Weights of a small mixture-of-experts language model, trained from scratch on English Wikipedia: 25.9M parameters.
Below are experts of layer 2 (counted from 0) of a mixture-of-experts language model. Rows are named router (the router's row for the expert), gate (a neuron's input weights, with its number), up (a neuron's input weights, with its number) and show model dimensions 0-159. Each number is 128 + 32 x the weight over its row's rms, rounded and kept within 0 to 255. Numbers have three digits each.
Before each expert's rows: "mostly gets" lists some tokens that are sent to it at least half of the time. This comes from a sample of Wikipedia text that the model never trained on.

# expert 63
mostly gets: "v", "8", "7", "ov", "if", "012"
router:149126155140122228145165107170138172172145097134112121093143111129131176137145159165101114134112159138148186074180115056126133124111110136128151116091149185124144115080097097067135131148113076152158086180087151127107172102072155051112091085140142166155125116119148124195155100170127163133139076156186112129123103130144139097131131160151156109124181110170116183089140145143111165158120083105105089125099137103099159132156098184129189111143144104207084138151138138189163118068166180
gate0:076132137136164101087110116165122112153169106126113191163109157097098168100094136142142151100078132140154186121051124141195216176140158117078165132165049091175138122105123108158129116123108127139109128092136141123123192119118133100102156111169155138181071136073133072145124127148157084170125118195131120136108057110158096098146110159122130107185162077161151136158100125143094158121174164151110107095089128134150134126134156141148133150135170104163124081125084143178205065133072174
up0:122175181071128101169170140156058087113162147130109121155110142104126133115112143143198157123123127119149164108048116147169146126100130137097143141107098142181129088167142163116137160113089094103120112087083209163106129139087194080119142161177166133121076107117094107120141150132182158121140118195094153121150088129139109117099095183184107115141160105139166145155065119131075146126140145137154146081126133161180100127122155134198162130079106114216125130073094124152195101144125195
gate1:106146150158158132094118136192167105098129137138132151111130147083138167197094154149135164168146190103134144086100111118135122169106089180122147183171074114192112144037101098143143158082150192090128120140151129096120122115161105109110121102185081081148122152145110153100129118133091120149043136079163084101107074190067135085126091097117161124105071156171130170122087138084107139136170109100159118118110101134070156046126144121164100102080141109114131132128108120098138182093086152
up1:121082146103141112143117084140137137117086067141124148119115125064135210201144138113074141142182156096165151104146059107138125149120134155094150204153124164197111083135107101104129160092104154101160209138153168119145094170139086106143085099174147094150160125185066113121094119165161179162104161080120143089091151163071114116131130155087102140084099192144147123087068134114087132123158121128113067177065123115151100109099116133156121134099075165119150182147115130147147131106107137
gate2:135059148123110125110142134168129135120111154146133112164170148098078107132117095114125142153105092116102088103145098156107191143122100161143192144156148178107160129121139159124146105065064095180149127124118152106137127088133098097103127089054116137096134155153181173203123125057118062115076115175083137174055113178065109093158156090121142113122089101110093119095165136043114117148133090165100118119143102079092172100052171137120138121086141078120152075126089103140137103120162134
up2:116181048120137062138093049115185111121138137138106110145154088119160136108161081171123110200065124130173132122161148116192199121142094168141127094074121031083162167132088093126076157069129133092111159139060127104139139125142110102103156106092092119117122107113099099139093115153092088174104134100135102154112116129148153095146142101091154121111106118102173112112079179132171093178093135152125115140085146142141174075137094147143125057103127124141113102138084111084121083137129184
gate3:158147159136129183132134090109136206118123127153161074130157169097182143173090067165129098095161171137166159118122149101094111075109131144125154090145166175177125115170143140055114132162092152159121139115120144156104101125159169100160156066123138102123068143146170133208118191121137171121139121108131133144121167133149173074137079080198110214083152105162139098149110125147117127087148051070105123182121163155151152079135172120157158146095160133101139100126106114102095139129180138
up3:169084106101104035140156097150200076078139125109117131156089114132046132107108120066127127143088083163140126129140164121097174171141108121083086175130112091157161157139149056144111104113173095126089160217122112133120164092126103136067128160115140136144124091124103172092139122119178137093120118148118206106109131149169130172202098151069112087134136108121126118140113162132077116109146156190169178107038136155134102163099120104116097159133110114089174139116133162136156133132117094
gate4:150122179149162145143096093195130128166101167152104097130170086121085187148155126116148128105113098087058171112118139136134162134127123137110108146085064111172091133133080148101126141137158131131136136152158129074097179113108169135177126094161154141098087113093120197153123126132138140151085130155111086105079082106100118206117140116130150142163153059174129152025089122075127110115197123096118112135086116133111174078089165097143139137171133068101190152080107112160177092158172105
up4:150077082161082080103161177108107074146195117176106189099109174148168119122087150163123127151136138124105070168164117156131123123096113161102134089079153146085107102152092098109127127119124077118161161170195073108175125147183057127136138143169150107110184108165109091094166136114143106084122161085128145137170154154140089114132137120146120201148129111109087127165133154128146108119068205133088111227156115132121132157099110116087063101082125122130125150088104093098111106093170112
gate5:141069105120154141136136060202140116076135150095169130178133166120080195131116094088132169060113142117144106108119101148073127136147170110155149128110160101143105093106108122171067104162144120145124136133139168105122109128155216101131127131117162097113164200115140158135131173153108133191156096151122107155106065185138126162113135062130165087061139131093156131103102111100164164081145080104182159198143162085107128149141149148107139053132112113126104092162091168149166191130114105
up5:104105168116134143102062125076140157107147185121128120134193103109074116069183166162103054127098074126125130163142125094081108175097140117165111056146119132106119119169218135115118117138110151124149118177091108155107087132116186122130113130146116157123077110116161143175090139108065110193165089186176120144127114140158142212076100114086083115102100139099170152132121140106133133127136135137113129165121175135176119139073127147146122101114103127181084175156110163142106136148045186
gate6:150094124114114123067201101084154055146101134105091139127080117121117135119124115152118135102148121083203178071179167141121084146116116079139131164106121096092130093138115069094147145127111138152152137153159189108202140113110073147118118100177115157085134091141134160123111113118091160116061144172120168162102160157148098157135158104079172147148162129154105139125121151088121092090133064102124066085098154096099100101072122192174107107140042163186140139125113091185151115103158129
up6:076117137111119184188106111186160205100160182155161077143185169135141080085078121179122139113117143098181158143102073170106187156119116130194175102158145087135127128137121149144102148114135115129113145120127079149075115142123172101146173142097148116083121106148137104149154122091128068123188112083127080101189068108088134057120106132141167078134114098098194142135118105128136130129091153175124099186107116120083141187143116098147160137119202110096145131108122141113200102158121123
gate7:082066169174040158162085094103106081126129162158106136154156122074095158125119106168121131125133117123139133128151106130109143120079117160187178097184124131183200174161118168146141098138107104115164114127121128145133133118063123137121195090141121085079099227117169101155151193102128076138132102160168110101160079123129097117149132118105155184107143091185129203159113149070113137121129102090107090152116154125168166117166123116109145142087146133154152164106102146176112125159201146
up7:136191090121135109127184163149119131165144103163133122194135093136158127124116152142102108033131115130165049157131082094111089118074122116128084141162158074091090123068100150103133128133148141156135056158108046070092057158154068166188104130094168087201114155104127087164112181161131114177140123094149094130072133131134143134134110141130140138116148156119132133146121144154145093116126128115106130111145135148099131135177170104169128161118181120129091096131148091162175130207092066
gate8:130106147105128107149123079117138093125119125138121155146195131135130096156155106109126114069159110146098144097097066146120130134072108180168187197123191152108134060124067129095152152095125129149134160179115132126089135188077174072138135152101190104102130179091091098150116132171142150160119133179139130081089127137097104096103149099151186118211181098122104110160085143096131104099144151109145107174146135075118186220114128105093161122169177091147176165082130143161099137126142135
up8:153147111149123103120155170130163148110106116160162119173103138176104150175124119118120091149131150148183120148143144174115146176150202096157136110065156064107172211128169130164120088090141107171150132074179170142126101120173147137127126104021102121135149130171115151192134128099139116073158111151095141159158065140183142191186101104153145127173146143144129125178175169124156152150083129090175133167150102122204090096152152104116132174126125100107111151170132150084165077118118135
gate9:129139157106168111130106123100145096122148159113122109110141105100065141104165118120113120069124179129132154147113094076098110149070079178119111130065105118094160158093086083095134152165129161066165136129139103067135123124097123127122153032153161103173089101082131126196112125163106111163135128212150132147076096148093144156098081072143165080136136114181132161111172149069086149079142153111138082124078162138062142102161141154127107116148180111152118138030136120149158139170112126
up9:105124118110092119124176116121102187157123072158109169121069084141164118171078157171110129146144081068104100132124158110103162109179138078128160133143158148149151140120172124106088106144142064190060115079107104148136120038100114146156073209126101132111171142117060176108119149077193119100088079119118108107127115157124120106123118156155113143158121133106101094106075120182127085122139121153095202135177131093190162156078127065136123159115161146169144087173141130136108117101132119
gate10:116116093098093134192144133147083124122137128135171125113142081105067092178087096075156165120066147175108159095147122136175124112160145181171143161164145152109118094050092109117098072093085158114128117147108144129116095132149139058124129062118118131099174145154127146178108083180129170154142117141133113142123139100133105076202140160085139097131164066128058105184162168131100095122150099152144122185164079085152125112082116140134091161160088086200121108116128111096139109129063165
up10:137124131110153098100103114117120107155143091122099133134126127091194110144116171141125171146177144073135074145084154141146075130080114106037125116107111095096163158170176138118183182125128100104132136174091123112138184146150100192124075124145175145143126149109085125105102170117126105151065174112175156125113068133117147147126139110144126179094162164116161145064119125104100154126110159091116052092093131157149106105130117045131215119164134161091125143157104143245108128128124094
gate11:125137169168083069125133106167128118118159196124072073170177147150115132150139067133145147072125174095170159103111099169104191134120119148128137157142141151089143078146092096138185092138122145068102097152129130090137151103094099119079127102068121074154142166146151115156088126156155090091095153164146130070094088161076126157123174071091121155158174137120128156151126131081158086137122118075062085129134107124128161156171200199116177129150109070104155125142106113088157090094146137
up11:148135172128142125139124112132144155113087105131094100168061097128112121101139116147107118111133160141169127085175121101159107135148099094107164122092179160099119176140087114131159094145098157114108159119113140090143160155161064066153071158207161127125122118173108105105140098114142112092155119133174128026094116117113106173087088102220150168117099122169079090120094040121146129194132127085102131126154135150111163082073188158142100129123128117072166103159137095148107111196112069
gate12:109116108077135176154117078140084065098095125126123065143206129188141079169123126108148119082140164109141147162081096131157156138126131146164132116127176110122140063097076194147121159124193161143130087098152087106128180106140099086135120152078068109122139133085129148180130090184108153097079142112166165081111163133149099151119157102164139033154111123106153133056149128067126131128125134139122076117106120157126108172080085147188189149160123081158139090116158148123161153137140114
up12:170106122166124164086085173149154177142186119107153089163120152118138143132112120129133072177110105149193125115111182112153121167121127153110135152148166150089108171087115140151112154144130164101075167090099174109078146092049115097130146165166149102126112102116097074062132115159119124094119123140115114140116147145125107102078125128112102178148135103153114193152041142125145149147062200207171127089135122152114170097155117122156166058132148107126131194163084177145145181181163158
gate13:119140104121181207044166138137146197086127186155079103096131092158096100154086084104148109100140119111132159174133148165130166108117137173145082088087126171070154120123131077109147179159093099056134071144123108106117116206142118087144128100154124140083077181109161137189116144142119153101141111175115117125098154112061144151213142111127091148157155124168164112122155139118153138061128098126125117106126150139140118142145100147149154168217119093127162168113097073153117124130144152
up13:118108139160184134059175110121158160103104125113037176090115125146127142146135102103155119094144111076151169184109131129171114166093104135133166112099161126094157069166087100122105145131144108089141071047133160142118132203129162110169150106182119081081115131101161164113099169108123147087108137136096150155137159103064138131220160172126097110109173133146135134103154135122156179042105090122098128102125140128192132094123118165128171129164094082152112138099148102159102136151168196

# expert 41
mostly gets: " |", "|", "C", ";", " C", "| "
router:115125150150119091089115168160115137110105171091109173087108117106151142133044093181153171145134161111111116069058147071120156197154112156093127092186125160110153115165131126176154115160174068220109085159125048135134162116151089142108108114115108129135157110184098126113110088138210083149072139103135124135112156123140145138148095189119149140128107076139114094113104126114130088127127093092123149038137139129185123083132133147064115163158153162151181120105163105124114160116107091
gate0:114128158094126136180084167136096135100145126090136149113113118140121134134078033128128087101089102098126151145109167136168142122082143168166138090130130160115108124130123144127139166135079158094159125154163146155147155037157177147150157121150149131134143114139111135173122095215130147136100133093137084085079084183098068094130134112120139166166089114112078134152070092105049085126121132069098142152111190156129124187045120116124154113122101150141171118096120080159056079123105191
up0:109170089197108155156115114089112154116189164132098131139143088084086155091093091066163154085112089104105146177121121108184150070087112169102140154155114106191147137172170119154159133154171048146066190108118052105123104115109065175141082126165080131113125143167110118193134107188108142126141096091096102098136125098130124084168119090138085142181101157143112126132131134135099109122131132129142200148151136094152154115190067087105163148100128105114163164130145126162162150169116120
gate1:063166094115099179123149127077068113127182144181090078145119105073121104144167211105100127144132134154088077133107115130097131140097143118146147130120157118212109100178043139089180094103162131103152081090131059129108148105091118175067151119096116126150112134155147067177162160120133193126153088131148110140120144155105153084145145167129152117134089147141147078099098080084073119115116059154087140109132118071140134158111156111119163113103187088162129153116142150127095085138089110
up1:136120177151179121133098132156137131113089106086171137083163127156116076113083051140155112093138134081123207145127188112124129156103148154107112136109140108072151135048176094136116183144094151173102149138148187158128029155157153114173106065138159172089156136075128121101080135156137100175153128107174139143131123131160111123096133087109127102100183126152074182164147155165148131084135153134133091168147140143082109111120107146124098118127065210109121119108093192089165112137167145
gate2:096082142169150152104131039156175108126127103142088172138159135088153132188136075106151067134174149124047157064135164117095160103135160159113157109151180202101161121132121135125143104151126085156110113100164119091119119110101114176145157153112109140143110159120122117113181153160139104090070068174107130136094103165166103083123168152133126124146126165165124134072119120141182140117099142088099180103188160147197155139136158178107118123113112147148139115159052142185033128128106123
up2:143106067186100156157131058168138147163123107106049158160131129071122144207165083106155045170166125125112176094138118082116120139088098133111130168098157169139124122157145124100134097165191051152126129114164145117113134135123072132157134143138094187078162157096079091123230122140091135093114099124101139119091114105131174047126135148108098152128115098156135133131131068145158165149097150122105173119193125137143107139096128116132122173143143110141182178126091127181087148130130131
gate3:064127155073155122179154147095104147085140147138130072076154104108116129151093121190142070092146087111136114118101155130096192159093165134140137092097147081129158101064106114074110120113134183154132158083137178092127163077153194147146122177116108065152156103079158089156173138128141070110149160141172106144152173142096114128107192133133140115174169112155053102130159163100146085153101119154109092095136141156168168179189114121122139091122095105056098120123163168157128097156114152
up3:102105112134131132117078088146092120137144141125131132133137138067183116145146097097136190123128102100136135090165062102144191110122146175133130114099111121123127191189115154080119119121101119156136137171118128151115129099101111150124109071112179160137128193164106061148090088141197139110089091128125158121127146106117108087113034048110170126138089119180118137140138079132071123106107085073068146127134107084126123071136117142110091136062125149222202112150120110086082109133108081
gate4:128101122140117107156040124139099093072158163078150063094117141125139027108103122128100164098130133142135095091163092205171162105120138116140117113064109158119146099100101136077151087123121101156096099133078135168149144069127071150138112070153110149134128165114138099141128080161125142161124133143149135104117117137083137117122152152140148125129133092105183111122127060091089081084169169143136116122066137122123078153138074135080169160113127120137152095116151080119000150077125127
up4:125121122152126116134122151098094162137117119181119187133108112132065235143127087150076125097073119126135186151137111084188104118189050117146108145121117163116103110170114116181188176188116116117147110145182130098150120168131177165119135171139165110139073076183154122154087139143221166142127093064143121158125108146095056128118086112162087128098129117059123151155119133110107157152148142093134115121143139136105126143143142102124124103159127159065100067125157146090137098101135065
gate5:138129109172098165168117162111126095117147083103114144173135088189148093067098077094119147130159204152134124128090086137129079121113059137129152141124178176092117138124084170069165197149138095159142121183090132138171102126160088111124140077165131090098151158157143053134148085139147120126127142107050183144121161153055128133151138093109156161112122131140163064156119133131086136111138095147098110155139153140132138157113113158031069214161115148091167135125106142085117123111139126
up5:109086153138079107155101171172165101144144043135139129147181128117110105184164173113128097089193122127157146159108177117082160137160117117117220139157189103121135116090092193093083093167149089161160090159181146216128087094123100118109130141162111109109159160105042106137142160159075109145147107128135122132115128115154144144145151179158109109117120092104140122157126155144123073110071119143167139109217134092111115096144159111155125138124092141142120078045090117160136156102126119
gate6:157119156131180144089087140092152144127105149128154108067155082157143151146139084171170117120148128112102102139148137183119102133108118129144173060134089153093163106170082164104168132108139140107117176159142103084141113127124074117129149121204183102144182152138122120125108120162188132194138185083135143132128148177115130159105139147121182107157186122191105136148101137126133161075124139087081034107093153120171096129079072105095179119126144187122189091179162073163084135163107146
up6:087124126104120084137148106096096108122146123168121145124094171084089118163099192093124185168109123130146113122152147055121180059173100112103161153140129142143062161137143158138107085137096111145143062113121139114115124140152183141131143108095124138127096146143135156090147156157055153071097111123102195109123119136116125098170134115139095088134038108102192174125180079095117069149137087209162170127131086137109137141134166131134106156141114098188167153080101119120216137070126094
gate7:105096106109181154140173113173180147137171174162145088133194120116127095130109062121144132138110114134093119133140174151140166160149112129107115124142148110150174168140089104121176162093122144042139137119127116074116145119149099098104166133129160117173133138108118106173130084114161171168131150141151149130120140125095102101114200101127139081079156113179088126043182089107072159103100127089105086137126173123148195163096067175087220115123128138079143105113105094206101158134161084
up7:129051109141129118138161093152165157117152177130163137143171157107115152135143109130159101139129102133084131136138109175179105149169154123144112140145139109176153159140113127188107118179139158081105113066147120056113075131164130082175134143086200073173099107148144119146116090116158155186092138121172155125078085112157084105116135172080156113097133101097120134126203088115127131097141138119142149135168169182071140146120080156106181094151101151032170120081129111148081202113136073
gate8:084120071145126043113117159124064127082097115149116150147112116122146142138145079183166131172136090121164112178128089160104123156136051120129138091146072098099121124129102153116117168139095145105173075163108110082068107141104174124130141178120140077167194106102191121147104146134179082211121124124096120120122171173158124096163155153165147144089132159096158143143151132184157130133116131138136125120190128118155147171146131152072158144124153106110126073100099100137211058137202147
up8:159116094128143070131116169087089123116145042174141120154165106112138101124083101209148132143137134146144122142110095118070122153144079137100139109171133091096156147133117134093176160146111091119151074154159115087106087177049173110140166103107117153089209109134131096214139141153120109156144112131087121106144153083160108106137148168150150135101069151125132141125119162174153161118105116135150093111219120125093135148165137119102184122178149120095154053136117167122190091140212112
gate9:086154136105136152157119125100107082107085147166078144169124118129141111137123166120193154111145084077105132128129156126125121063134146126128156113140161126100122132156161117102184130136098111129188074174137154193067109105100162138110106168163091159166116141104119157107119111134146129081148148147151123100117107172129170131072158078154146137192127102213174033171116173075161085093166094176092120130189168145141155100125203185114073121090167128166150109074110159100160142110112114
up9:145133067139115076123163098125109156117119104099125103191140125115124155071102084151114144076097103105145138110164139125202174150112113093108166124150092126161079160128102152169130153141191153086106123115154140132171093129173144118114118119159119135136147127201101095214118107102161079157127158189153072122109130079106112108163111100081117198097139189129085151111152146102181163142072108136203125147177137135092112089115105086152140214185163138102124140135091128158121149207113117
gate10:147134080138138081174099160162138090048122100129065116120148131135107146070090123135167155159168150085187072132099085114084121099160122104162152067124098126136141126153087175061114140173127059129203114186121140128122091127083138128150060148127145124120114170076146121129072133145218094151128091107064144111128173130123127152164146155068094135095147127129188152169148140127096118114129167146159150103202106109112122139109156161082174149130126111100118097091098104088151086148155156
up10:185132174112126139113191107082190129154129141117189124143168156144106146126076128136098114104037152097131171129141140133176078101095090123091127119117121138094112147062126090198111182109175144143091179112158171102129118111093158138140118152202108144154108100178103117141147130157089141086122126140147175101135086145152126067051105035153074124156082143092104114136091129091118112162113134103163158145068083136163144121150112178105130128125148140134101168183140128185103156125191115
gate11:066070151127126145135121143162120110080183134127088164098093110088154080160114150127126092080090098125170149119148119118154181171125195147131134081100135153144090073210089110085111126212138163146199098106130156120144142058162122154100126120143118122141145165155141159107074122063152084138071089146137160095145178156127102117113150159112129111094098062131147155121160076090127059158181158109134165146111120077102104110067153162126132086149140068111162147117123129124150105104101085
up11:164115152169151145168162129142103111035156061167130145156135116137098124123101145125097167152121087143123136109073138075112131132149111102100148105218160138127114119161105144091180184195188078106164125150203111150136108109086096133084120099127092109103134139140132130154107157099103167142113162214156136146097180101154142146147111147122111146048077099159162115114113148097108138174152152161171107163150101075078141119127157160114156122138127115120219101114180146155162120154158060
gate12:139056175189131131158172136140182129095161085139128043127158073058139108147134102132074123139176082175126149101066161151064135132141187109132151152084137127085165095143147127158155137128159163117160127114103103085137144100080131169145161110162169114123121189128152163091168081145175113161186106087107148146160185172131108132089178136081131100165164114093057132142138141089165142145136086103163130087158142129136204174115133151083158134131121144104147114167138090143144093137088123
up12:177123139144080134161154175140153100147088159092101070118129108074125148101155161108163070169149149152052121129110144069102168164123091148147124205133110146149095140118155067119175131114134143165157141122107130112120130151117082156193131130135120126184188060124129088156140164159088129100159123157087163075160177135154118156108149156134073198097095123105129124050157080176142094133079150136107152139153138099121100144100198184128141102156144110106081165148104177132144113203109149
gate13:133153081100153137109118111059143082163172090154115095213165138134104170165152115163155098053106125118161153185096146170138089097053124189091168102100145139113160147126132140087176124111100087103105097101149124150164146107086142168158170109157197102164104087080074041158148146092135104104136079117074137107119122125053101156148118118142153113173149091123138103145128108083135147058141136146144166134123139146151123166142123140105121142115071151104194160118145156112167101157151084
up13:088145108201124153136131134043140116087154077100107124103104110066072124126160164145100126119190060135115144156110162156058084080117097154149136116088097127116110120131153136133151134181102164136125060085181094079105144145107121154114114129145114133178106151121193129103134095071122158130115155166110151106064116144136112159114118108120112113076136115156104110170120165081177179142118085096148108121172088152144140115184098138084139111205053107114145135127190101110173121117047129

# expert 33
mostly gets: " |", " | ", " |  |", "|", "| ", ";"
router:123114125121168145093114172157121153083092110084085137123098127127203120156094102125129160148139128102097132132051127075100186156078125121126112133141130156054149101184142142113146115147153105160090095206132158118140134095167100091078128188083071144202176117122083138115105145144175105142022137113114103132153157130108156142127109128154132110169166085119150084162098174123129042139128137094122119066127148141129153074152117190123101205103149109161152139099133082137114151157122090
gate0:184123100097163159159133099097098075148099150167176136182127066076090164087157072139120131065145128149153134126146157119098104080030126133154167115145156131203140111124122125171177057144063090154130096148128180115098090090115142144118163076111173136151087139100121132188126148081135116171094084126107163093090099129133115099160129111080102151180140122159157051117105116102086138110148084123128091190212110153118158142113108136090112146108129118145166109115106107127163121101134152
up0:162150179150096109202103139127112151170127131162123127160125107192139107163134093140169120215107070089134127146119101157111069151142130136087162137113161093130094143131163144141125111174162107141136159092115184097142135124108240138195123168118175099129135103136138153073101125148124118173193066119098072118106150167145090112169122127129137153160133100044137129141122126126124108174162169158124119155111069131173106185082184126148081127104084131146086125142128189113093156061123127
gate1:097104154126058132130131149164160093086104120100143150085093093070069141097154065122129081081184115156073186110191112147151095107163115152167157086145151129139130138076073107122163124170114102113097130134179161126116064161137109085110141073182101130124143154107148142113148181160128085105196114131162098111064168119115106169218139114077127160107127147123135207096100122129131157121101066144158079135129170191151135148142127099164135108155145135137172108088106123148145098171144129
up1:117183106149209148141142079188104137111117093162119080093097146153167123149119175117190135093156155092155139145094098115160144144096104096144130065181125141167117144150131127174089144113088106102147159137144129145163124096085121144199101145144146078109078094151128137142155140118158106110118147144123096098120121153093242159152123163134166151091161191085104122091119124128174135177066186201100172192174148151119133090130180136098137184147100167150141113130167127082118120167154142
gate2:140046155114188135125121152066164111125137093132125073151140163113180164173106129123130093161182154108130130121137108083058184079097097138077117132139135101069175109129102131177079165146123178108164097175123094091171106075059122111089142127143190087139123123161145100101146087104128102146098112178081103094142150174128128119115076136141140051158146122110100137109152113119145133073113191133100101136144104172125099153183146125056185151145080132134087134175124089120146137151104082
up2:101134106141094161083092122182152201099149124108109131129140169162115123098093145098149111159124167128122138127113108120127135148149105124099161136135131136145079184154107120132111131158130050124146183072150132145149106080121103150111088094194094169159156113180044075072106121171144102069178151082097185145128093159127167093104130130189118177090109143148160151146134150083082109181176119143125200146116119148136135083115168152080189112118126101111105146147148160199123130118056195
gate3:106039147138115159132177134152139078113108110151109175087147159145086094141081161159165189108131124152164098113111070151146154116160111098094142121124102139181127102099116120140107132133127122166169081124147162103117087188135141132124200123090093152117113175177122152109140140085157156063120139134093117090099112171146129063179135065188094137076156098035142186129158122116158129137138133096138146139150086090113134182134178117135058095122090115150069069091107102163160153102119167
up3:092130140106125170137087104169130100130152181077106062080100105091158069165105115160157110129225107163092109173080133171121158115137111117158130081112123144165181108110148115177109059124083163116119140098087141187105186121160139127167147126094156086115126142096126139075169127126144147141097117176113129139168059118131118198142158183178109138087136141132142085034133106151192099153078106142137148111120102137114109151142133079140083109144084089151081132149106133123106145144090189
gate4:116050150160177219172109097116138199102165152147120087142113082078106147096090164100129191191131118151129145110170127166146143113106130105099164149163115132143132088112117142119079124140105119102071178062137137098128158179145165071120149086105162051119164113098186072114117066131116129129169150126166166103130136140157128126138134177122153137132086095107113183111155126108091067121093094165181158108160145148112155175127142116151176086154120110087094168144094116100113196155135123
up4:116189093114071066116170079109133129093134086134160171097116155168111140114175175210152122084081166125144086144149150145073075143145086118097127092045114130154076159085135093139142108102128136125150103153165128143131117128119132183162127150135104206137098090099093169161144157142105163134137154128112098133129119123149191131132180059106136117078117183109123134119078074148153188174116130200091120129074085110152110096090118092102090117118134172136101129167171139125150083101144180
gate5:147120114134084158135124109165154153106131117086138117158161095139115146148118105159118137072125101135139144077159075050103145087052095168142114108071139133126121154115089111122081137133171111114147131116159145166119104032069091161120108137186165108127123098126093085205127128173136166136154113126160112096092162105183155112041113102104093151134138142161114128166029179057097112116157078148161164132139129139121140131153122133095162082132188192111153150133170134096090118168090129
up5:149111151128086196144166111106141148135109121119126116121184126071131094128119104164094103086121087122133155103161114073093163049040110158124114133134143151135128132112155098111113143139182093138167114120155141151095132027070084162137120140148139084109150071085077083134146097137126210127147107123153182086132130100171159133074141138140113081139132075142119076157074166097054122136174105183170156121098152143120155115158110164084203103144129157116136182131153143094122111172106125
gate6:128044120156120064117114090090163073106147177105098194133139113170123132164106116123174134136194129106092098136108103169135100055125106152086145161120092095149133123108103169191146132144146134097211143108112125123147119171133116103148072117143161145123118152159094133100132100123112100128120092110113143034102116152115158113200139089128117087082095108097180118145183127097169144160100092118096092222093133144098105149093164109087149116127108102077100142111095196096169160133177109
up6:139199137107097175158163109168123166113145074170199096149156146111096171072181177145118122126064084153143181083151185128137126214110131083109150100119112144144117119125109116101146151090181111131067168129206122121093077115095148119149164113135122106101134045110151157194154157146112121174171192145175116157130120121149123132072163171121142173142144149118109157116138090140118159136128145170177162078106108137139165125102052141172160156141126147097097117139162094174124146119119111
gate7:088100138110075165172106137101104099112172122138110149096151124057172096134127106108134184120167082189123105079129087103100102122117162124169205108118098106120133101131066173150109122175151146166103146100197137066147111154153112149135101086129156120141137130162115126220156116124177104146128124105135131168134200108112129106127144142136207104130154157133082105148169121068111122187137036118145105118149159163113160138182062070151167130161149139120172108108128105156076152103081136
up7:141120163120127088097164191134132151070169160146128158086092111123120161155181122117118171137116095109105086128157153161172152120102153084127091092202115104124111094123133140118057089159129087109142126119154166028138160220072176141166123146167136112151138114164192155117132131124140081148118105141101161149104202085142125082152195177109117072083122139101104124073129174130177101174095126136155137157103170104111124164177122077166126089123096150102081133158120116109158127133159092
gate8:077160098183114072119107140160166119110125143121165080122118064127131161081151135161131115125121090141120119091139121177106116127098166074144193121137090113071133154096099129157159149113141129133099110144142102167137106092102102185124137098113088121151074115138167140174155094119119165208174118185154092137106098200171147158094076147087152146123160203158098124112107162085168114120126141110232085098152146129106164145128146103104126144126171205190135102141182161142188139101125161
up8:165157116123128113135157124083107134109122140145125066094054081091164138106155128163153095110095077119095112138135152182129167166130143045092074143117134124159102110106163150128074105076140118030059109055138093109125150143111147164139065107136160072108119082104153205166159110144075122177175175177115083078156130101130117162135160144097136112130157128132124152080136136114156089188133137170167112154118163138124127147162132096125137138127148112121058195146151073109153153098135133
gate9:105107086144097128113185155151107164126168126143152102084149101133137148144177089144172085095079116143071137117153115149118110179097125108053152144106111148160075111102133123157143135102114178066149123076124150067100109178099161091193105091070182119171124110146147199151137141140070147184147107174107141122173101161136088116140170153124118150070203140141146154097192107099144159135127147146081090152135167142093120176105127033178110095112135154106160110099075124126119091111143137
up9:151096115125131088097174085142097182113109162120168120112148123114141196153186085170160119116071105119134152162159168112084074105153125083110070123120102141142067161096181105163150132131090177066144174045112132100156126179131179129153134095095214169169120093149143117108132129165072122159113111139097113164146116132135128158131089125160125145061166103099148183112177124152177167128111149142109145097156121141082083197101147094174132098105177165117073114090097117137114092114153129
gate10:112153102123116175114116116182146121189163158082137067145170129073175123146164106198104095150138099066112111140177154094170132098092074138087164130108146131144128140124193082150124084112155136122104120092115158169103115101161161140170123120109190143153131147084110112078164124115125129156150082136109099071171124123114102142154128103146066127210174122101165156120145067115141112101112122182134179095079160165090107146138118149161049151118154197132038167104115177145119137129123152
up10:125126097136091205127123084186109142157153133117126065113149141117172098193161134150042123151127093064123109130184147078208139066095095154132157132040112086171141137158152115125124055145140084137089111131119132144103126094131163155101124138136165092152114170089137115124121144106162142153159102118153082123158158082133104138113126102091056121189157086083153120148117077104066133112134144165065167103096130150119129139118138180123108128112174146150083179130152140138091124089077078
gate11:109106152184161140155069143120119154087156128175085160103101060126113104150104090175107092127188125090208101121125053101119096163067093138099193145089176110141097128144096147105114136108170111126177150168110151110139160146179159091227122160163103181087180143152165153119142176162165130137095109102103153117102152155092123096118149148168086138137099111122150101184187134100164092162091113112132138138087149120124134112123085097097170179106110161157121164135159185103103118134111168
up11:175107114125148129149151113088193132119156109142178098124136115100139145133169139110110126077146122127089159125145106161154151163090168107082140156154118150088118142099120181206139154130158060124149186132156182193130058129111150132096104098155168148106107101174104169139123107081124161188142127155168126076136105140105141072151060123132083121063117125125121158110168130124096124167153159097144152146120119070101085148109185164121154180149153138071093085145101029167158170113175181
gate12:145099149179155145105175149163104091135179111077087159054171108128135135106158110066138133048150171118079130076129051107079144153114161152187118140121172127124116115107104092114129084155142205112138072146117107161136087128161075096116142114124178135121132114038157108132108131124055124130110183137131162122110150173081162121131148156092135179163177107163176147127068124125132159130113137083092125139123139156091174102122103195121113164132085091137190080147132167143147147108144123
up12:110156141180162158151147182161106049205121140056102103099177163118089160126125093066092114048120143163096178120136123151129130110170185125110111156063142126131139090140099114112108110196151187114109079137126115151100101131131095096103150086117157143152074161086173124106096110081096171157147103130137158155174144152125127126142108148127164206111192119131150132096096070148126139121123081090174200163120141149105159132093101186114111146126106106122151091146132188178120164117112125
gate13:138159115138130098139064111136110136122081104150091123179134069126141153094061148089160172093087101110091161140168199078107083108104151145153108169099177097137145141154150167090208142102187119187075102103129045128078145063159149151088101064112109164153111102110143163108104180197116121115150110123104127140096122146128126145132130131073101131177138080116134069167115135089092083116141101101122134084168124119143110118115197157123127144140167136155139200106149126097087133125075136
up13:150113117139113091128041166135119171142147116207117118100131101141171109111129132159157153169151129085101129156149158067121114154113174113171108114139154166116164166142114211097141121135148061146084065092077099034123126115141107182164089129085076096130113088120153152117132144118154163163105125093079167128125103153133081121101159135091067110126074101205115113155182123119079115111165109123084124107148125075156122146129141150156069147133163154134176162057099121164136126139072133